{"n_experts": 8, "d_expert": 304, "d_shared_expert": 0, "router_cosine_scale": 20.0, "norm": "rmsnorm", "lr": 0.00272, "train_tokens": 538100000}
Below are experts of layer 5 (counted from 0) of a mixture-of-experts language model. Rows are named router (the router's row for the expert), down (a neuron's output weights, with its number) and show model dimensions 448-511. Each number is 128 + 24 x the weight over its row's rms, rounded and kept within 0 to 255. Numbers have three digits each.
Before each expert's rows: "comes before" lists some tokens at least twice as common just after its tokens as in all text. This comes from a sample of Wikipedia text that the model never trained on. Tokens count by the router's weight.

# expert 2
comes before: "\n", " The", " He", " In", "-", " It"
router:129087121095164144117096149151097127107064147099153131150148108109098085091127117116138091120142161140124100150122098128116129108120085159125092132117102150113142086137141128165144148125130113
down0:110107129135098136170131150130107102125082107145089146156132145096103083070114113134115164114148128111152100147093133136093089082085131126133151144153095104114096139129142132115122140180136139
down1:136136115134100166149126159119126110098138104108124138150121161107164102103134130116127175127080116126129137139137115146120151106101150115170083084132115114108126071131133140121126127141122180
down2:121130127142115141157126154113098107118190142142103168122119127095069132079115150129118163117155107102093134109134116129145143122133108121179176113106131133147104177134146138128158134126142120
down3:144135114140133139118141111132149136103120125132142108109152149127088142166084121157148148183135105136146095121136125117123131142124128106126109129122104144127134141127121130117138107124140137
down4:153121095104118133150120095138129171147128114119092189082194106142081097124159117102126076134151159116157165151128116118103139139135130146130203106127129108147092117123118144089135148129150109
down5:128132078133136108148108121132136106135105120117103078158099121143120093147175180117106137077124126138131139153173113102114099108079152114130128105092191119136147125068105118170139073163123142
down6:134142166094106136136107122121148126120161146141142201109128121119113155087136086124131126067106168147127124175088128100142161174144114136115166145070131150127129119140113163134097135134177097
down7:121112166094096161098118116158101117087138133096148114175158128110160123132120086123132074107110113117126083137133138096153139138098121141102123144082138105113106116130122175115139133073143103
down8:136146128104136122138133120109171143125145129124134104101147156122143128118143154068113122134136143145138139149120116140109114127135135130086140092112131111140099157113121118128110096114149116
down9:184112101119109101076129180133146160134165142132094138074109126167130153118114155170124116132105133146159098154139117126102150139137146119125120093091147095160103206133117081102135087126099129
down10:119136106081117081138128131098144143124141091132145127100108100149117125169099136106091124093110097131124117163099117124079120111136096106134141121170118155102174109110165132119115180127130108
down11:112166146140100156146157084138118099100190136110125139136132117149111085117107142159106137137114093134102140104119128108128158142081137126129108158104161103172133133127100141153149141136116140
down12:143080108154161111150112112121113148123111145129138185194088139152132097141114154162132193104102137140136094168112153125127151173141116122107087080175140132100136147115150080106135128092081095
down13:115122089137103144121116089081122134177093132124103129146141146116188123104151137139120148124114117120156139143159105119120133126114115119082131096099107103069103121115100098096154095138151119
down14:157093122135157073132161185150092178139130141131109104190096140141166109114119168160101131110083169069145126148133149132111147151171145127102094103120109077149136146125106149146136124158135065
down15:081115152157074115153136138149075137124165140117165108089162148141137133120141102131119101119143143144097143095153128121123130101090149122143145170144138106137144128138139115147163146105165137
down16:190141152151062115121127140138124149115157161104142135170113154145161107115121153167133133158143167147138143124132099099119174151145057120185135079056145124101107110151114136116188185138186067
down17:119179098121130088117162139166129071143133121136092187089131154101147132146087106122120139143162118111166099135105097174141119115116139117104124137144112118140100130080124060166140108103120141
down18:123141152130096087118115167149148122133129129110122127132133133144121145128163117132102087119145133119081159085148154123147121097113134083131139136188124138123116107106129168144129168147159137
down19:106136116144145157109126101114140119120130104136130062138136100123118077114157142153138135122166137085145088111123140124159051100130144077145140101098123174157201126115117138160135155102092119
down20:114146123097150089098169080160113149122068156112143171130121133127115140153147107098109114099144098108115153124112138134114142122108101137136125119100151159174122130083136155133125127139121101
down21:149105115169131156141095139101137098120140097132128107121139102146109137132167145141129104137099135118166138116132094138157142099117098076132117147208086138130085141136119115185155086136074147
down22:117115061157116120129151167160106141116132102141110111076132136115123141124142116120122135064124095133114114102117166109138136109149120112148137106206168123121120145168156119115136137161124110

# expert 0
comes before: " |", "|", ";", "i", " Total", " Party"
router:137099108121172101095138138128105131139153115117123165100116129122104157129185148120140085104153162143107148156153115114095154143124145138118115142118162130115124141128109133107122143167098117
down0:120099126118137152127094124116166158113114147118139135140080137147161119194070145126151141147127075138127125128142125142137134129143153183118086122125072122149081112102106109080131153152111131
down1:142163099151112144113131109112117163096175099121145127111133141100128147084090121142110102134177136130134154178083102111179143097101134119127113119106162128083152177119125109137148138169094129
down2:124163156108114138150154125118143104146151094174062142139119118127122171098122191108133123161155141122164094115121152128105145117134093122114124136087118120084094106156144132103139105125148161
down3:126143152165099130094090144074131111130132087157140136093119087076122163112117126154113132175145093111134122139159117156129140114062150147070146123131116159179133125137139158164101104154139133
down4:177116076157139093163068125116131139123095122139114184153196131119112151119121098132122120147125156108073151139120105149091104114120136114132121163126136095142141143083077151139140144153158110
down5:128148105134110132109154133100075103147104159153125140142116130126145144096098139145128162135118131105087135152067142109158147096110153161164126144106145119142120150131107119136175159163123117
down6:101121143110085149141083153120127136071125137152085126139131138124129093159098119091154119100097132114110155140105080130097136159124134145154147134147142121122135086141143119116180146157145133
down7:148085115104127127103109119166141078144132121135111106126133183119102140144112170163103167118144157105106134132099130092094119133091105085134137083157149093123113138161056146115129137159158133
down8:068122161133099135149100122119102126138101098119136122147140143171117148149117170117095131110164103099128110091102186151084119126139103127165091140163168153132149048090143106139145134057097114
down9:108088112155087145199152107077163151143137095137145131093145123126139152083115107155080147135100157108111129126115142121089105151140159128100134139148128128107070191123137107144089092129166141
down10:129132090103114118126171152155131149183178115112117146132133095144106163138122162135097114126167133109088104095136139124135145137145139099121133142099137136178145106133104162099117146121110113
down11:138152114098109132180153149128103146147116126130100135152111163139118122135073139134127101160140111089135106115129128145143132115106169129140165094087169127151125117123160100164128163097109132
down12:164182163161085121096111161088144172112161184132123154099135155126177109117159140170164122070149109104106136124109104087151080129130142129111146139137154137121160140127180087136089138127133144
down13:124096123100096122156092133149116135106133146114137151104126135114120123122138167104098177088158142154132116130076085138139130132103117104133166149168130131111138134111123159108147134131138143
down14:150122090103113120186159098147101148129087093138092137134121139122103148099148167129141132120148141098121117114080165117146160123123131118122134141112118118184123168122094112134133118121143142
down15:130136154120081123095132152121110098155129099122118118123118135168083119138137130113172116106121159119108093112139141107159090160126138114130112119080137142126121122128117117134098115157182085
down16:119130124159108089113135128090085123112116097135151133047133117093145102116105154156148119147117121079143144146109142172112113127099107133098151117131131146156137084114162160113149120132118146
down17:115157166158121134154134128073084151149150119086138132134148159147118123153138122147112130127152109154096109146142162130115143167141118132075123164111146153151114101151126136157132152120147138
down18:133136139108103103137158138133103097135114126105039120105132158145110120129110116141092080132146128134088110115132146160130113123151115127135165128143113102124139134103121157129110144114166157
down19:116123137111182140128153138118127133092130143124149122120116094087140132118157137083131164130098136116135137141144142118147175143107139166109118115110112117091138113125128129125117133118138133
down20:135118139169098144103132134117161164150149130135159134143093114099122130124128132080120113120172105193113143150122165150142153142129139166126125107099137126133126127131104132097113115138142160
down21:115131116126132148134125110103119144115127122130101116086145166103135124116085152103115167128152136112085120151162132133147173123077096159171145110113149115131123112148130104122089132111127101
down22:110062142134136133161101130124133080107105147138116131109157103105148146114152090086130104132135119150141127135166150124125122128149139154141116117067132124088125104143102139153125108141114126

# expert 3
comes before: " the", " a", " that", " to", " his", " he"
router:102111138125126156164138076104117151128145113142142131112160138143119070110145153140105113129127175151135144120084133125105116098198125144103156142131129106149166103097138083124169096148140153
down0:129098141117150120153134159138158120121140136109128108133108099116144152104125158128163133100087114081071127129153133123125139143142117136125099109087144101116071152138124116158105094139107111
down1:163181157104121152182105086115131154094123106095138140144112153110122143134133136201126149119098129121114141122136107147121155140084099121124133087153131138089150151074134088154114125169107130
down2:131100162132132127087129103130076158137124143114115146110115175147126123117134155127152117109069094149145180141106098116095128134102091107116113128115113139149090166119123138138096103125140151
down3:153137094077111159110113117119123161114109122100130148096075164164103073099127143125105103101201123146101180134121120122149137103124120129159155155168078123118143121106125129133154084149128133
down4:123144131218129136164077133133098090114149159140126153127115110141134137129170109126173133113113138085109117090121131136153115176124105136135086159158086163119150145178117131121133113151134144
down5:158093144099157101139176105138121168122127150139106176143123094144131138154122123147129088133117136115134100086131128166123135119122110139159135090106156106163131158138175115125172099144155140
down6:145137092125139117144143140150104145168096124093115124134157176123149093112159117107142121124121108149140102138175113161142115116126115132158164171133083129134139105144127129112109141114137133
down7:127111114149129123133147164129118173138126164127124062151161144143143135116148145170154146086143120091116135113153089104146119112084114143167134093155120165120171183132151112118114128152146112
down8:106100078186107141141113134155118113099136121127078147163135116101104122131095149067118137122138101132188096130123126109144118118140101103144109115150144084134157078118138132090097161142104097
down9:089136122145150119118142143153175165134147071118141095105113120128127127160129105124122104156150133135140130108132082098164100109089111126142108109058127103114113092119128099126099103089102116
down10:119153155132187129141171141153127166121132112115171142096158133144156112104122117071153110123098119143132133147129120142128109108172109126150153135142139131145155095123139128116093142040144108
down11:115113167150145127106131143160119117123145079077100132115117102117143049114187155142126150128138135124116095185150142141132126106195088144116110131126131116138137107165158085118163085159070135
down12:105077095177087146114098108073133119093130142141108165127141148160149125116099134133108115125127180097114093135103124123138129123133164105106095099138200085124169117144111125168136152093098097
down13:147111143125115155156104129114124068143133141113164087099120105116137149103095109131142168142144115141131133137152205132143172119172106114090140105128143143142094117138163096146099112087152144
down14:135106118109132094122141091134139115182121172091155093126130169093174127098128124127137142149121111161126119102129137115161084105127132121145158146145127146138131143168116115116145111063078106
down15:102180147170109123119116122131119120127117137135117118083120168123115127147157114105140119126142143099093150120084176168099112114110156096079153159157161132165159115138158115118107120112098134
down16:150134134086113118179154138111125126158130098115112096134141145173144127143126121176155147173154123123135090075103098121115071131154148098161141081158179132163148161142117168122106128104117144
down17:113144155146138150130076124137153103101132101144155109125172119074128142133113126119129103136153159067123166125120170114158136144105153146139092157134105141129124122133146113099097131104101151
down18:097114113149111108178100128129135125124155152134096061135121143120150130072107095088131097154150092124041141138126121104139134134109105107176145114246118135145128163120140140061108136132139124
down19:121139156135097127120138114147145133137090147092132157088128149100125130118125134069110136097124153061095152095154151118118131145131161179111185116093147150184102148120063116114152120107161131
down20:098113122129078118118190142144112162146183102098147125124092182110089143168109092102078137120174137135108104131134138133118160087133125134124136111148150208143122119142132112178118096157101158
down21:144112151130134152129115109126126130130176160174182098147166134099168127150071140123098104117117149150121160127104177133153138113150163158142141120122129132139127139134087075091154133109131161
down22:160128116093146112183115104089091154090143106142167137163104087104074108140115118134149175163111121188153089083105134142126130145114120137151093121105091120100102110127118148124159110072136136

# expert 1
comes before: " |", " been", " –", " by", "4", "7"
router:185156163111125092135111127131143146130125105168152079148121119120099173123121159150131166121143109132127125129136158121169137104153158155123164092138118166114145155186128123132151103115171087
down0:118121114132138148119132160113139136117157162143105132167152160100130155150114104158120146144128151163127118121092123085155172118116114136140136095163170132149138116128118134108139139159134151
down1:105116097109137076135132147119116152089104134114127100141130126113137159172155140123144132108099121163110116142138111117116117138141142130117138135148116147146149122143125166105103152144135128
down2:161169101143131150102115066113096136146164128094086184137159127134130137135113117130133164134134109149112142163103108105135116089135125123086103151131118135141115108135128145168140134148117136
down3:132178198105118163123169148146147107149153087148166137136149122130116133120120127124089132083081146081118109140107126099084145170136123135104156098067116090136102150125112087097147110112140116
down4:102157133101141147121147112159138107137116138120150100096125106129144124143118119132135152084170161161129154119105113135112111187150177136122165148099149107145141138112133109138150091124154150
down5:119110120111170083096122101125149158132144143138163120154103111180121147124146155154094171137116120128135090134146102152136149123118127059127115102164111165130132149086084142148166075140118105
down6:110131129124108073156179150082154138123149102141068100135136183111127162094129130143095097110108165149140087115100090103127102098105149166134178144139114146135128156151117109077137124149090090
down7:108137117086141141104134080124137150139146128165113139091150107102118112094152155109166148143080082147160072137137088147094104128120115105096159138064135115105099141153148124114096113094125138
down8:116131113170137141164064145137134150167126153148116137147097134147113143128134138145118168152131118106128107131173100084142109165144050076115138130143135107107117095119119116141166135099108154
down9:142097169134163182101121132139134120115154128103169148111080144172172117113133106149128130121134151057131142118104105123105134128117130143131081100184133143094112146156093106140122128127071163
down10:175106153132092141117117135114136145097147177138182169146088158147140139135090104100134094070086103130120160144142122108102125175131127105111141108096097135171164150103104143112135142131133149
down11:106170148116122138087108163133106145144109117141138112152130065127140111159144120148125145155108153138142171107126119126125164150126080151121098096129068157173150157140140103139083144177134092
down12:115197105128123155087178101140151098129141129118145159139147100155145142141119088110109117099119089117118111181175119133118066157129135140142148169122152138156176117107144101147146122138105114
down13:139158120180139141149141144117109132094110091160110127144106120164146153118105150147124114122097132149124127109100135122098069145169156099137162136110167107080150114132129121161150154157142150
down14:116111137164093119115113128110113126112157149098126133144110163132138131133098127083095139122113154086134127142140128173154110115120101135159138148146179159122157141109179157132146073126150127
down15:112094078092073125117132165162166160123120117138119107131124113133119142166120110075112113110123139123160136140135141135144152118158120104123164116091129103125120133107125140112116114106091108
down16:133100113110112175144114150142150148169098118119129107123124114112130175126129118112147139141145150135109130111147135133120104122137082175116142139107109148155096157160099142113123181157155122
down17:101143131124149144095152074113151116131122137142162125145137132122189155092096139156142100132144162100122105091127150134132088151129124145099104135108125144119104131086136170103129114086133115
down18:138133156107135109134177138140122101166117093141150114119149105115095114116136164108135125129108152119140112125130120156174153147128093138165098154080155104141151119129129138117108095106106099
down19:129142146100135077095185148157098132095116126131096139123092086133147133107142133143096137165131161147139150146123086136146162158107089095123094124112101132131093050118098102134159125108116126
down20:151145087128116117157117157111118098106109115177113150115122128134135092122090091146125117145138101062131080070137154144145109131110112093116107106130114096094078105149091132144130145131106094
down21:173145125116164081127136139147137120138130113118127162148134113130120105099180119119129112101136186115105142099145108145154132117123132140119093134108112081131127118115140062099156141145165119
down22:105123103130116112105160093103176124142123155140120160162129118135133109124141097125133136118104114123176113131129146156103127114108137152122092107164087101131128098115113106138143109150076106